Experts of a small language model: 8 layers.
Below are experts of layer 3 (counted from 0) of a mixture-of-experts language model. Rows are named router (the router's row for the expert), gate (a neuron's input weights, with its number), up (a neuron's input weights, with its number) and show model dimensions 0-191. Each number is 128 + 32 x the weight over its row's rms, rounded and kept within 0 to 255. Numbers have three digits each.
After each expert's rows: a language model's description of what the expert responds to. This comes from a sample of Wikipedia text that the model never trained on.

# expert 6
router:094100073090087151120151070184102110112135129167100154095143127200134173162110147103154097211050150108129093146120154137066114150130107161109121121167112117161133116069188087171170130167100129134089120124182146115110208114142135088117139128152093081112157130126133115101136114134143140187142170112165106152085105115097111084146097140066058102089044130198135173117155098178140121201147103103141163142120126095143108088095190135132146152117127137092140168123174168095131091129122108087064107090151148143115113106119155146124099157126040094160109139132172161097100144143100098122
gate2:214109092091159137103163169098106110126109110115165114155123115156145115121109099184093076131140093133170062159129079122129161094124129123158109065175101069154064121079128132109148124109127160126148118105184132087142097131187132096102100154148099160130169158107134133123178138164086064114132069092180073144128129109166164125141142153089138118153102125160077135119089115119092086211136066168116144100162135162097134147125197132096141159113125193074141154173103107150154079125126087119094158122117146126108155150182150129111084128100091109147123105092187103098059164113158139029
up2:072106126108087168168155073166160144116130192172121180089156141127115111089165138113149171130130124153057179133158174132107123094165113124094182139147103170150119055087133193147091096098120112181149181115087170119109081112151125166139165104119145117130132091112104127193131128089167137133125171087116159125153094181105105178105089146160106132175206144085151144096166132100132085133050167174170090154144149117112124048125150121157144092148141120182129106144131117119196124169152105154127091130114177055146150072118123155145136157117195145148134117112102134196155097159146105126
gate3:153096140120190113148161104106096077155124134076133082154155126111092086149139142108066106159198106158097147143064126166136121136104155158094122173148108100179100125079093133162087175124108121098132129094091111111065121100095117104112116142147132141141153083126112157100092080127149086179144051117112112206138108120092140063102089137103111161158128069078146127100117199164145099171193116118138082135133106122140118152121087137163133206111148133104081160116156111144155072151139101188113106101111199175093068144073090140179110067128147108172086131103099155141129125120143145065
up3:144136163107120133101149162132198140162172079216178177106097159144133155097157139134103136136131176134132102137097133126156120130182122119146133064131143115108077133124152149131095061139124151166122127151138161112122132152228187153135196178107122177124135108074148102187123119123059141095146095109132111083135108177159151203209171128106151102148113092103158104104125107110123133108198131149155147140070102073115126098193138134139170115117060084138188102126082132116114110088168158114174184119146123115149146182180188081098131176103127105098132165108103118142133120131124172122
It responds to: Copula and auxiliary verbs. Main verbs right after a sentence subject, mostly is, was, are, were, been, became, as in "Paravasam was" or "banks are".

# expert 24
router:141095105146154126102144102154153117158164123144137152112180103180122081203148148142090113148071089075112133146087164095112161167111148132122147091143137037131130114114076130139144107166066142159132176057193126126076131124129110120106083130154094160109166149087196125099080116114158075098160131107099155135084093117141131100141087147141072105107119157115110173153136185165141087123140127122126191097181154121194173237192176144140128121081124110163151122123174125088121100156148107158141071102152165092120087151174083163137124162119144116128169118147158165140179112111099085112
gate0:142127157112155149128116081138131122137139127084142113180129105115136118106099131170142124119121093110139158155142147096142163112165170132109159173073115136130184122186120074147148127170149126079098096124104097079046124156144130063143173090093096165100131089149118117157175142170166141042136168141160151118062137130127147069140069105146072138139102079072082118155080079123147150156091188113118113101120144158177146162120118132164097132111097158085100151149227080163147118091115123087146095108155210149127119100133068115149144158073065114186177096119194143108113104099145128137
up0:166095136119169079113152133116082120108115132099114110161093125129126146065130071125121102108100145164126050107190131089093102095098120122092067169205138126171136156150156121100103086105152158145090085097146108124150107085092085160190126136149168089127108113186101112139134076126137147191127144081107139192089110129163112159150186158165150097130105117159114155076161114124179117129150083177186146158117159120118094073084139125117119125153118145218152162181066186109113158100158126092144171133129053155129107149128169121069099143101143156103105099163053137103091095112132129088
gate1:134169113145087128136151057088160119173081145113112133179103030169086136141152067096117126158088105154174139107121137099113152097127194132161158154159159161146112101108144103102098102147099160118145066148139126143125084128178127170105169137120065096143122131125120159126132119081155174068124100091094165103109155151175097141116141110144126216181110123120093107159121094184103146195123150116157163074134160149130132142133140124142108137133091168163145111050184147119124130120068096131148082086088107101140071132125128107116187144181153145060091087121116177187073136175170152150
up1:106171154092131139083144148093096080073157147124133086096171135077134099078121167127133134087172151078146156093087120167103144135118050225109159177093122110161151123108146137168170155134137088167113173094116157124159154129137112111148072132089148149150118104138099160130129118195166102122115125106186110135157144114082118095177097112073092130086117119129171118093010154125145142133103118130081106145130117120129149146151141085132124165094180100134111165061097095150116098140144158087058166139127118149109132141142103124089110175127113079148121108170168081074146129057036135156
It responds to: Category head nouns. Generic nouns after the or a naming what something is, such as species, family, genus, town, group, song, in definitional sentences.

# expert 2
router:151142139168123080144142088136180077144119165123141163078096097175131143126099132182125125123074158108102122141123148106096089160132162156146134148179152129158088120098154130158096079143110050091113105130179132161111123093116119076090139213158149096120157081080202138090063203086178152064139134117166112155116105128109149141141041170131139095150134108091093131102126119170175186163170062173175111142148065191100108140115113073155144058121139107113079119134137089087120115122163103120125143130108151158118096141152088128135108128132082082124168108145175157123104132113084085103
gate0:115153101174106184146160159151136176157062165124118109063188196104109120073169137111166097086106106212102115134159087099094163104177096054086137122106120163136105138065124157130111144150115170104164118187098145077191090196084114138092120152113145118110168143121147139132081153115120127124095084145138100117136099092095119138102157115136159143177108113151111102148176114131107119139106121110120117156183157157054118151155155111154184145133122133120161156080132060095146120167121037120105187103113092111120068127150148090089143156073139147150164109112119116162135152126046141107
up0:152093107201094079182109065092095141134079157091101163115084105125126114121158138136084166103090153162108082170157116143087119109199132112179125113143168102130106132077088106136099117140110154157179118099131163190149103108153143124123155127084136147113163127119153109136134095125082117069134113174140149122115068118141134073151121128237156163184124165114076152187140087100117098171210155133094130096095122200073150098152171121147174083137093132119105154134131128152122123140137126128129127112111163095095100160128150119145139146101145135100075128181108034095030114139118144110
gate1:124147141097134174112102159204111132112101129129156087129183166112070150135170143128147116156129129162098080165138175131105138129092119098077083130161136154150129137123205097189163173141074076127106123170124155138138142123155086131132096084176156116106123094129076093135144119103122134109082142152131017152150087088161079140089169151077125138118155130149122110179075150146160147125056143120114091165147065137111056179154075091094115142122125097146142123089126086126184150125122129180140064107146113079112127112078098146079188082143124126124136127183186165196167151116136135096
up1:139190125132159181100101067104156131173107118149113113143151155173054133128156163132156113198224156150120092161144166165151129133132140140090131155162136123171138111159160102141134133108156073130099129137147151099105070114177082139210111130162112125107117087133091104124122080089142152129138090119170125170094098077124104138177150124038154124143172154169132101173113172192131111109158161124130145136180097181116032146087080130139131157114142159147207157153153118102109109113126068197183062095165114143118083132116102127106142134124143106164125116140166167150145142075123127132
It responds to: Line-start list markers. Dashes and table pipes that open a new line or cell in lists, infoboxes and tables, e.g. "- Succeeded by", "| Narasimha"; also = headings, See.

# expert 17
router:182126076089171126117166125160140142128159191152142154082141156151064132120123117133060119130116076171222135087137090042126090184141198081118134107116099138125176119121088126150165125153046140121108129112132131193079180115089155108092088151180138084098165095124131082096098160123173088145141127164149078077137108076073190118119083112105148074111138196170165171108098137069117161151140107124150097101100129116161092115181153102118175111152124117104120153107140171147186155105105100116112137115165140084099133096089146112158127084116134095136136174159144106141116114138125149109
gate0:178142117108131129116189132105181065143139103147163134057070043158134113117051145125207167041134089141117129122147145116138083135202185077100123120109131119105109128133147149141180175103120136134129127179103153115150168117152172127116108097176084109106148177108128073196139178100121102159137135081168149125185110140163136126073125141145150128081131167113128134099159120098087155157091137093135110103125090104166074115156135111139124179159065130137107115112162114117155150117066107160181137140169108136158074073167118193156093116139104107143111134174149154119160126168123171065
up0:099096084148089113114078103181092152097187137094145101183182132121104110188179099146070154183104140099165138112095130113046142102063091167125198155132132139151135113116121116111100135128114155097118121113154106124102129097127116106137113195140117159129147122151119125063128134126112179093078132145082081127092100143144097125190107155097049112154177105100135129140104145130142105103175154167154164152132131159097160142160103149132058117184175133086141140083092146178137075108173150079098057159145145101065100149122108080113165098158145115109149054153098130124089177099154067141
gate1:131140129128140133177150102138110148153147132162158156121142128079124150150179075088108114120111119163134223122159124105143123198145160126129171173120166137155155095100124149038135155116085106196137134144139191230100106134102162097119135119139133134121140027110099162133115175154174125224140085147053103099164114124100125119136160082096181049102129125119105107026133103127133158124139144141111112126091100138120143143136130096132195113115072069129073161120154093124153156122132111115091150154131137098114103139143101128107155119165101187204146130125106116117131125161088124157
up1:118142098165147158125091062122094134184136122120193098146107146137117144137170128113142099156151138131171203154143157128155090170091098097131228157106110133165159131071135184083120099060099098133115177168154136206053092167085130159156137103173105083112092089147126118133147190096166116151119070100089105091135104155115101172131133105115123111099165125106125080122158098123083090125171144167096124193163064104130103112128110130163164127092163063127108152143175105156183139133087102141097135142122105124105086180156150104116156117180136156163149130170072130117154117118121089199
It responds to: US city and team names. Place names, mostly American cities and states, often inside sports team names or tables, such as Atlanta, Detroit, New York, Chicago.

# expert 33
router:123130096132126140169126110140121107143149137141159146122179157098057132084103120085113104131177103119104111146081082107076111119079158117183150151186101118126086146125112107127174084172117147094103224122177156127139194162107117133079089144147174151101168177098104099125141163183173165145127150171089097107138121137110085115139060159080103137142135120118149208105111135170178104174105076109156147107095078111127088140173149185145179153063137073161088125152121160107173100157104146137126165082154102169112143166114080099146038152104122098140105143101171123075103104134142119158
gate0:125200190193133153126109128095177126123150073162105112139172142104159133121137096135168085158145113187162156071147156150145061125196154107164083096123128079086112107159158143162131110168118152143082084080142114145132100071098166129171081105176119144151134115123082079102107156105161048099165110126106081097109176126113192197129134194164134177093104170122113089137104052100155155150125138144094130135187112148118091156073185135165195104111125102119114143127111132122141145161135108092119106108173135182122134081154178168107158178129160134141131166138142147158098087144161145140
up0:135172184163114160052155123145119138153134194169126150148164139187067079165152114134090122147078118107127124100143154150078097174130142141126092117122157142066163133081097164160157092141094177086110077136054041104169125143181082097127064164144135068121122094162144113155172120119107093123186119126134123134118149148145136151152144199134173196150093124114112149146125105125092135116169148087111193178102176137137118132178183098104098036127101141095149137115149155138172168080142133137072094115111164125104081150167109152076169131129097116162110150140134149129117147131155120084
gate1:131094123126097091065165146111184112140167190167150106207146134070126114160151201166078156111147160107094098102181074091146166126083146215097109153159173108062175159125067104170144127119128120133178098125119115114134134125121130142110154143126133120095151109114125085136131072028094139185114135097138144160155124177132152098114170158129131071084185092121128096128129167097134096061139146140134112136108159114177121144119113108095134130172087141092136180082122136130124208142125131189137153069134116084139150184140186111107145156141163168106164132171086129088124150147095127134
up1:138177133139138121145112116133106152156144158124175088125132097112105118097080130106143134121073102120074140110126131083147113190155143153156161084151128122221152136128124145113147112186141111125135076155163110074167137148169081153148110089099170104125122123106124155135188179165150177133158159138179090110099169083144131101155077141127166176100126113137080140089134045143137135183143150127163153156109084092170158083211105149131177095088076119146170136141061131131135085194085147123051161086128068102130155141140159134088084120136169125198084087085166167140150154120130178147
It responds to: Adverbs and modifiers. Adverbs, hedges and discourse words inside running prose, such as also, not, then, but, more, and -ly endings like popularly, mistakenly.

# expert 12
router:088090129078108175063084086136123111157187172128156156104112050076062120103128161126092125129146093167096104129072116099111059098143143092138055154170171108192094141145164148155146120176147063120133147164122137176130115190117106099117095108141157156107146093085103127093148116165165155091157151151151101113153125111167144081147139132099141186184108091156121156129108109096145136124080137150152144130165127144165124171142119114166186130145160070151122131124121117133147170105125137182100102096143087084100114099101128144195159125145056144113190087135193141129127154079191132056
gate1:100093168140107160129100088088161123136127158131145139112126093072125120137125217168046187159111104140105143130120105142172145117141166125133077184101140111118180082129128150156094122183119061109119177131124181129142168135132130122152094083120115132159119056093102104137148048090135100133112091102154150105159137071051159111141135167164169108138123123180149127090115109069121152131146120139206127147152095148123089089139154094066100102111143119114152038123139122151085171031107105175117156122126087176142131108137145162159136136121130109174115098134147196126143114125074165060
up1:077060098149059159080135076116132126116115154086134120114103131092153102064133216152133164152136122142156122147117072129124089099061144133123099189137162134114149140130130082130146112155119084206120173113118170137093135120170143153109095101158116122154104129150108133110102087129102100117084088135140130150134100067105163132157131143155161106071170144115164110113103073082114071076156198107129123141159118142080120057160122111039071116136136135054141096150109121105097168074160095170152126150136085181151123103091136122139172121107149087153068147149137168127155108135085183065
gate2:117129065155156107143122187073091025130131093120155160145129119169100168100087149184077122126209110132144128151181161105105119087114164145093144145088122052148138133118084061126145205109184141135112150171174149147107146120121153143207122139110114138170113153108130169164114102149121137049081124114120061148129148195110171130137104194098186163114167139100185117169137084155105087138129124131161145135181108128118166212106143137145129123104196092148144129138116159129152171149095097119123114117125101131162099148078144163114114142123122144123143160107084188148140131166103086132
up2:104096110163143083114142168112160140165103127075169102136108081162100185107135153137138141120127156073136050148149163123075173168092182120086114128104126096153077143174119079194161131104084048144102189189141148136161173124159133134132123124153171093154102084131084203102142141090083135122150159102121068104165105166155097124116117104122117103139127159146157122168041114147139155124124167100103177107189163168078171123149093174121106165139128129204141110115096117157108127178103168113115083142188105138145123135132173173111146120068100195127172152154114159120165151136115121102
It responds to: French names and words. Pieces of French and other European proper names, such as Jean-Paul, Jean-Baptiste, Saint-, Périgueux, and FRA country codes in results lists.

# expert 7
router:152084158177083086078111135203190076116142204145164173124145166150132165126146163125117146148091142140138138197108093131101115141159116086075092135138096118161142146128116115180091057167108116125124149064198150180132160122064139106137119099147145111112158124105129121098108183151139143185192118131100084111068094105114108072113110172123133142156132159136108136077094135167145173103154058089169126120132082174119152096207097126132116094112108164097135107130148097117143144108112085113130111069136108134110068192153140155112198087125111085146107092139167112107068091147128150157
gate0:112100116125195066148132152113119146087083114129129111177168174138125171124096139074090167131171124153148120115187098201097104166124193169103043153177096135118088135093132171130152093109135070073106138098117190137191133110121165125080139106099160107091142117147137087171180090140148104108169071161121105106139130125109082143121170099192098145146171129161143148080136167127134092114130089119150148151124147129111132135067163062115147144182148155115124161160158217194157163143108149124138172100136198066147123107114081135192156102121093133103133107140103161156105145121138107150
up0:162191100119137157145096176160126096166118119158127129101120122128110101134149138189131116098078080110149152170060116114179103106112040120195190110094129092148151173182106092137099147189125148160154164166136019126037105157114100124140137126095092165134176193082109134122141154160108146134081170131150176148119112165129131093131112154114146196149139099081141132152198124088124169128103157079134171124150122112156144113135111206129126157092150140097133085128103044127125182101114099095110126112166108132091134099184140117058115113116100134151130148109110112098086093152116135129
gate1:099060151122128135080158119197120089131150168110142130076101111117186089100075132150119136131086123113186151140139122098134080094086178060130082129047125150130172137156076150127128141155088139112168160127112141153168117133120113149180107080101103098126093082112105122111127155175102134194214107169140080187116111077106130136154129149145150190176080159138097147039082139149156109134094124195090112154148104151074127070122131132163163079117143180122173164101140128119151136099143131111129118106175123124137105152100089095151169084097118152061112128183103124144166139193123138115
up1:201140147211116098129049152085161117098127120126107154080118088115075097148094061088120163131133155123115154192143125156127165175121091147128123116108102189104101116190140117111163094153122187160110112157230150159069160158114125128107097145113161178088114153167167149142141105136155148119119137069116154118112153150113153106088136130167067089166096132114139113120126060141165110078095084139203196107106124151136105137145079127159116162114101143152126166192138126091159133131096094120128125087158096122121121085116171114101095130096091117105095085117137079122175100072103055113
It responds to: Sentence-initial determiners. Sentence-opening The, This, Its, His, often right after a period, as in "The album was released", plus chronology separators.

# expert 54
router:133130146112102149145178053126168103126151142127122163046099119166114136072073189170110145140066152133101152173132105118106060165177148171153134156170099137175132127101147122139104049114119081127087135120162148156113137070105137087076144183160170070122168128104207139087083135088144159074123172150121120114125112137141172150130059146137102096143133124110087125081118120121171203167169080138170094159171085199117128119116140068158169122151102130086054095122171123103108088110148165149144087099115147153121101119154112140147123111138073122130168123154132137123116155095071120111
gate0:134124143153067132128146074164179059127165052158168167142131143165106176137124177094149078172115078140112144122109129168148109139139121110123130148167133130096136122192165071135144140184110101144088145124154166134131101114140135123089097169172124123139161095111134184092131186079140113094144133165130105110082148121087096083161116163108126124193124181148095106126102147181111096148170128075147163097159098120133118159140135184113143041062115095048117187160133156134097133162066129182113072160118182108122176142161070096124089160163189107128159152144137164130158087122096102158
up0:166123152127061141166114107153166087119181111101168208130162079144102178144127199133120180120141161118110093114074104189118097118126103153128115074184117138086147118161141110098155072174090129132129112199086158138103071116117162120114133217156129117126148097142096139092155165078117125138132101134131125075099146082099148150150147152165133081155149172187150141106161136147130070114160094094097149056110075156158139102138171203101136060086164143057081185152154157151112127181125148145103093135122153137118165155150100102103095113164169146144120117133087152093141137102106125170
gate1:048140106152125116110051102128139145116135082168153173129174137129159179131106117085150097114097137103142168152128093117108159122145071103065101133143107104108113088143091178120165124138100138137090113145116177130108115091116123095144108128119197072167151091103146090090143086127130121128074149126101128123066128132085099116106110102142200052154081143095156163158109062112212176100081077086088162147123104126091100128156199114188108112095113166183127131078171171111104162155100117113174136122177119125157151146083065128102145122116108110165137152180089175143096145068128094125
up1:138086123112042081141174172149115157100134182108130097176118104196080134111135141104162182116215136129123090149158101097154133105093156157143163126111160147162131159129117163116157128142174184104135141085104086140087097130143216151086124101140172071111110113121143109124117134117111088160157042143199131106150122042125121105141165059162135094113111185192153125141174165139128122116149137159033141115100171152107166129114075086157138119151152109089143106134084144105141110092142096148120146142074093164114107161092136075143096111166136175088130112143161166129135123151078135151
It responds to: Line-start list markers. Markers at the start of a line: bullet hyphens in lists, table-row pipes, bullets, and See in cross-references.

# expert 37
router:124097124145113161126116073136190081083159148132167159124123177085069154099054116128101131102097138111131108136083132115077115164143172166131140099101170138133109101111153092073194055176102070144124134091102103163167099135142130164086131140180100142092120112087116127095116109088158177120100143068105078134073118165078102064124130135095135126147106140173143181048100182145123128096125115115180185123099060093106076120136168112153111160151131118103151112098164112071108163097151111155116091092140129130109077083115145168090123065147160098077175056112129091153132135136132160131
gate0:108081184116109106104083174201144156154124145195169138102141154130080152148087120085123098149133132149179132119095118144153105166084126160110137118095140127077079122134118176075123099145114110147097165096148119183126130101152179110169106128060078127115130089064160160105135102100108120084123064112190165141126138087054166169163172149103042150112137131053110126192143096093128081125151095180163134128094141147146117128152120118119108131109132135108140137049107134129160186098143157139154123105177145127146094191122167060123077085180165123099109127137127124154063126106107072131
up0:085070150168143148156087117166111097155110133103134135139141099121113082159084162175149166196149139117172118160073161117069112164141119122131108116117141144093128153159068113080097111134112065139151128125143146180080133139125183158059149125034141149116146068043092138151174106087105130120127122163156165101124091095063087148083200110109061103096124172110095115199118147151124160131133100124162181131109100154106156098140110139132149066088138116153168098103124097131151111096150177115136120116152165122114110157054144156128087123124226154106107157131100100173099145140155145161
gate1:114171111128106097109183176136150140142133121156150123143104175100154123091139149096082180104134075104136119062110137151104119121148134127114106156126143132180107072115153128095135202148137147127122153182061144099139141127095140113160063094094116120135075095111097103120160115108087144154108056106114064120079173205101093089134123114122174184121164101141168128187156168047143143143096106160123133128087144040094067137107157185123066141198153143046105121152113119123131153145156146118116132166151051093135119143139104121127109097167083130101173206110135119122127163104114159154
up1:135150113152183173150143139121156141177121122090100112111144160141206115140095123206134124114124120147121179160172105124177117130152111094197148098141131149118157119109121121153185090049094119053138121105169042094062147103139120106182222146133131112140177168100189115137040147173140139161130153114178158118154078124124135133146161184178128107091130167120164145101168119152145100115130165147107060131121162223137102108143136093123127101146176123168116140181121101132072146117147087154080162070139144150133118101170131106115136139127155141161071134117171112122096126115160105148
It responds to: Verbs and opening quotes. Opening quote marks after "did not" or "as", and activity verbs like play, work, performed, worked after a subject.

# expert 13
router:184036147110099136084112119155143118125130156138132151127136161123117120137172146146120164111147171136148180137128112108104142108153099108106142120186116126128153103137140115184125085149161140124109135092223173138157164126100174064095118143140112075126151112115131108107147170133121085148182162151131052057106098108147097093145103150126109097144152095195093133124088146160216135155202049066158107049138063152125142116195111168134094127141133173089107109140152096105136158110093088131103141104138115113118062131090162182130187140120094128112161080118116093086127080170116157163
gate0:123090164150150110150190159084146100125113076216113156180101123024174139000171109072066152107109114134148181137120149138099127096085105075120114128139133128137181115107175125106106105104167109097124135146184108155153126176093133152160125111084167123147139126152104129102142123127145132113183116116173138130146126150143160126199181165065108105162129117101106088148102157175060121112134167127142101078164103145147148111066146152172172125119154165127101137096142121119135150164134094066097123128081191142117117163148177122085160136101087087096109139087124134137125150124098120155
up0:118163084113140112090126147154091180112079124093097135124123123164085158109098069187106120156170148113106122090110095154154085116128142125060155161126118166118128132132162176180103068165198119072131150129149129082124122078089121074177126042148147131115132128116176134106091136199098087078119084120141143128092098125152100058192096130155150148086190128147131107101148123093157131137101114122156146135132112147119093113107150195095100104155145146163171152144119195100195125143088120197109152137115157161136107082162118072138148050095121200145166094101141140182134096105129138095
gate1:138089093097093183177133147109131107139107115165131080153147183142162141098190160120169068113132119123142144150172117167156128171073073120088125103126214142202127083116207090104111125163146199120143193064104127141136132151108136085136156139184118150142083197153111117165111116132143192179135102048166190100149140102130074132137122123102092182124173108117108126121164101109172179112120149135074100100138107117161130123085124159100136096144132118137149176111161156106172133158130118121119155156156107085129096142138124108142105190166107091150129089142146120167059108132084102197
up1:107134147090108146180079133121121097096169135130173068145090134191143158090165143143175106103115103132121119130195141153148104116113136128176127166112158083184118081104184090148139133170124138153171146081116160148092098118117109096156159137108142164127099192187111133133155115173123145209111073097183175114097152113094095177098112110130101144169087101159055175167162089136193178111091148127056095108151133131192099125094090149138159081106161147129098150155163185098101127143094165175112129176137160138127121108117129122123126125146175126117110137118103178075104085175161107215
It responds to: Definite article mid-sentence. The, its, their, his after prepositions like of, in, at, before geographic or event nouns, such as "off the coast", "at the museum".

# expert 25
router:169099069152138163134178117153150124199143106130150122080113100159138176171136191126093113136093140126153161143096133081127168142157142181146134118113123066123114140137111119153114082157000120113150139120180113148138114169009061128127077130169103190100163151078190103096089105124173121115138124105100122068082102112120117119084096131178081093143106170131157112117113139158166148115111095113144146139107108167196129196135163137110116092129124136122142120118142121053140113145135088139111116051132095115117077133153083154150134145089114092115164046145114121112158133126130119114
gate0:154152085137110140104099121153136144189134148119150125133150148153120167126176128139120169148117165111109179133097087183163094140171127127141102121107032112139161119127077046110084103144048136069108137115127117132202098166153114111153156108125103105139151175061169153161124087084155165130142147075129106088061100139087098146088116188157124144084058181123170109129111127201106139137105175154129128185128155109131170178069123125142095096131127123144152097126139101127145120124099138142089125052105175107129115144124153178173194169118035105119133150136126128140095179135141150176
up0:099082160148123122166102093102126107053137135127160146090121129145139113061104182090125077100159128109061180123081182166100105150104128163128136182217226111114130114125156154130139152115126106104140128119107173099105128117104178129132116092203116089123144101210125083136106146157097144092159141151136172132131131142128103104124066091071158122174120108118086155077188136122120146161144116132067136114113121151081090138174171126144103135156176138074135140094096106109125117121145142153142145195116129150138186118076139141117126054127123139204092083207109122099117057122147103121
gate1:165193078081145152081149136120172162109068171082108179094183111153112153167175103158098122112137138059142109119141143121115150102194138127169127136118143142127105179107077083189089141169088069122130096174150160142149128182106085095162104126202125135102158118185130199123111129101090157129129160089090126175079127136112188135144078141153129161111086131089102121116104117159102096144130083191087130130136196124127095103121122124136077160179090121088100122115125104059103137134115191125104142101113071127148121143136124112066150184125085137100129169138106102198111184150161136134
up1:149152117126209133072146132135154119101100088100111155078133099143090201121176154106122133120088091169149155101156141142162168089125122148109210134125170113128144196103071149112161113169124131126200105128131146163140130126147132121128092091099165139068156142115091165153095159155160129083083086119158104133182084086164107162174113199148199160088158142079108119114075093080085137141103128173093098157135182158152081159158117123076125156121150111156103163126081116142121101068155174141110161146121117108125158169119102149109127125105157158115140065120041094200130100143141178111
It responds to: Head nouns after the. Common nouns for works and organizations right after the or a, such as film, book, firm, channel, series, town, committee.

# expert 41
router:189046120078100177100099119123154124146154107116116167107161127087104090164147119174167175084127182154149161168128146104102145125116120119118125099170130151125106100113116099173178135112133126108094115088143134131141172127085122103119077093143105088117118074145135123095127160075121063121169145163114068102106087126092094110116103120111097097090168158162097121149096175153178108158193086122152093060135078167140143120207136159138086135114192196114102095117123093128182125140148100171108124104144082119118114140096148163095166171143093116128188086096164101081162058223117133148
gate0:144151211152129115146141063153075151130170083184132158127161145181141095081171090160135125081103149167104110124167165085163082095101149110155103073115086127164092138097135116201133141118113150142052142144139096134156091130080128061119114113066133138162100099121095083111047101135139137164110059131123150119101147109103165126164132126078142172092120115151100156152132185206087137161083156113111087100111109139138125144133108136151135038082168143130191106167122144098109138140161164115074171104129175106137142195118157132137116083122090143140162108142145184146078127158111097155
up0:092087096136111176097119145117198097128126187121130142076113108107164139160110143131179171181115130126148127127113112193121146100175145129148118158139105107105167088183111090108143156148126113094124116132118139132080131074167140177153104139162109141075214148142140209168186172077115167120166199087124110153137114138193107157120137117141106139102133084060140065050103086071132130127147128128160149125199209097118119160127106156147093195147115166142110118141127105139175125103155140147110126130213145105132108068091130145150067158118175101119124152074089095096136153128153147126
gate1:148133135132087078120121128116152108135101110108111107070126098205149141135091078165053090145128156131176095126113142092176116102137161145121061163167140130090142140137130040130112111099082149108201161092137134117159195135147189087100133117146184078073138154064144192042130163155147065072159141098069129146092060110120136132143104148086122157134076138139096132160159164103109115137126106147166138139080159117109160137158139026111125138117111104131180184187093156128109133115148124124159135125154127070110135109103159134186178166109156130154132154129102124138121142166134162121
up1:129177095135172103134072110153061176160103161170162152073150099146156137099165119155115144177092070087163125122173088111114119122109116092103074145118147084138100109135114146120102101155066139141141191129139166145107061116085119142116137126178149114108136156140113104093115132082136066135161171053145165147121087139145122117110128159075150165119095148142174160184133123070067107117126064141127159113085159127074086137144146069218108145096088132113210193101172137133140130143120103084137107161120129071117124111160142082157146136086086203098165126128096190143109139143103114142
It responds to: Determiners after prepositions. The word the, and also their, its, his or these, mostly right after a preposition like of, in, to.

# expert 4
router:167028102092127112150108138153178139098157129144125143129144096140088063120097134155100132107101136179122114140101147128139123119146133128162104072139108113156155122139125104175134157091079087078106140098178113145084165093083136152151112212188106191118138085117123125112118107169112137140089144165118074116172109021095115137104083092143094164148078092133119153101125130148152157119125100192131128100123140164139164171185141099131126140091153132127129123159151069118110087080153081188094129140172059134116139186167149152094130071149122109076181212105150102103084157177110149140
gate0:104094126117088157089168192158107082135110119168177127126113089052114103198097139095102167145119154147135137148068163188144121164101157088123110098163139108110141130117125111151106089080103147138134133137105147130130165121113141113101064163189071120119171155122106126176133145152109150090094154160179143154164107137148065172168096122158107158151062130165162158112076110149103110086196178141132139096135120107165113157158127135148115035126120114115096127053124120173161108094202055139165152127134119110113177157103108182137152077110168149143084177094151095110139090153145204140
up0:091156128115171127149160155176113069153154075157130091103158105105109123223075136102139154168140106112131128155081160199168135153082123093095158149140152127105160137131115151169083097090103160083171108183114142133076108084132129125073105171123120143137189134076111116144120125126093108061075116149157100163126142197105098140140098147122088171149084125152131145120089141158098101080176145177118120083126137095176121154145151094157131068089118063124124170128080133146145097092197076130177159107101158103153176160073078159145125108141166158174131154125126110086114143161201172142
gate1:169182143136135098069111124149170108122192101190115139165119120153143175085152119131183082108112145164085095084144157109138091099158165129099129085128106100082146091078136117145145139160072084125069148131126146144127136065123143106150113131138159148160119087087095083113135122120150137181153172115124103133152085193102121135124105145180140110138097105123126134139152110163109152092144111162158079176126164079137085092153107125121149052101040127155151167137165124204028103099155168155134210116165162131115144153140123145095110112156112174110192109185079123104056170125124141150
up1:095129212135082134151112123033066122136098181075105154093128131126132115120144148122066163129097106120151169100155040104106171158140139115168125131112169170130164092101113130146138129086144138059185113157115120131096105185089152130108152099143110186154135136178128133136163087125102090144115133131111182103135164147131139134106164094179106168122152145184167099139117108044084135152088167105110133091118085142128095155146149171086099133142201101119088161170120107119119173117078110082094132095146045126161093082153167101135189105091175085147091113071160127112153147136122142152
It responds to: Preposition "in". The word "in" and other place/time prepositions (within, during, throughout, at), plus prefixes pre-, anti-, as in "airports in Ohio".

# expert 43
router:135119084114132103126118155153127117140151162128164137046118150099106129119146138114100085171051175106169144187131122071106161167144122165130080182148130081117082092143124100122109108154101118063140135113121142152128148152105143144125131147143116165105179144057142133135074109113188099108134147125124109087044103102055130133088117087111094148118088195136158161119137147161124171119092105060126101102158149109182092154106135093166141034080156098088146107103141125074152122076156144076138121071129127075111144157126161168169125218149144092093177073152104123073120122153160133146
gate0:171117127124132101126146166115102131155113120126131108135074164140104208111163140124103133184137108096144143117072141127089090161152125118134104112083189098122100110109080141096132102195065143105187183149096107129158140236116101159155098205136119223134074130155083083162191134117154140148107054153119118095115127154083159151074075099137148080100131120115115142154168170155128183155084061082110122054144154120065111125115080129083147129141106122085128122081086134103145127140137080123175098114080161152130147154085100110112118098169138166147152111168143115140125119109142115143
up0:125154109156146137133148156184153107163160098156100113112132107106151117141107158099149077173161097171116136159140126145214106134115198108083138145160111080147159125130174127116124075061131149165158129098137161119123116101066141059116161141097126075067100155107123110145070142143144129107152165133107140101184079116107139199099134114139135115095129129067133201146127109127159088100121176189104091091105105122150091121184170097118057112052138093169097169135071097183121090093153119154121198126109092178101104068161109112133168111156103142179106170096092133177119111080120142121
gate1:060110131130148186173100103124195131139100105133078122122130052148149153062096141080152083043138110115183161063130095074104112189058137115172155120084137117162121120158112135197136117135062085093117125132111145203099160127152152140113115103117118109095172106119120180079128161114108120132136117165079176157168072062104115133127156113120069092157138128108126084116092087156097156113187093154107206132120132130161146155125103128171123125110136130080079118136051109080120216181129128107090125103138136134104138137135148112123132112113147141140125117136118138168103053139126146136
up1:148156057155085134163177071120138155106122089176105099092133136183120136162172115147113181201115122122109143136102134114116131096182116127160119133126103127177131125150089166147131134111147079128067113097154112156167052159074137153052174148152132093110100131151066072123164167136167116122123151154088170108152136107116108057088068108081135121167082108177123162162141180095131118127200136093130141167086106169140091110059074146161076097173078119141168111146120123157149116157182090154140108145178121159121088131161096100125094107116140134134135149049122179174114149164156129126
It responds to: Abstract noun endings. Suffix pieces and whole abstract nouns such as -ation, -ment, -ing, investigation, treatment, agreement, usually after the or his.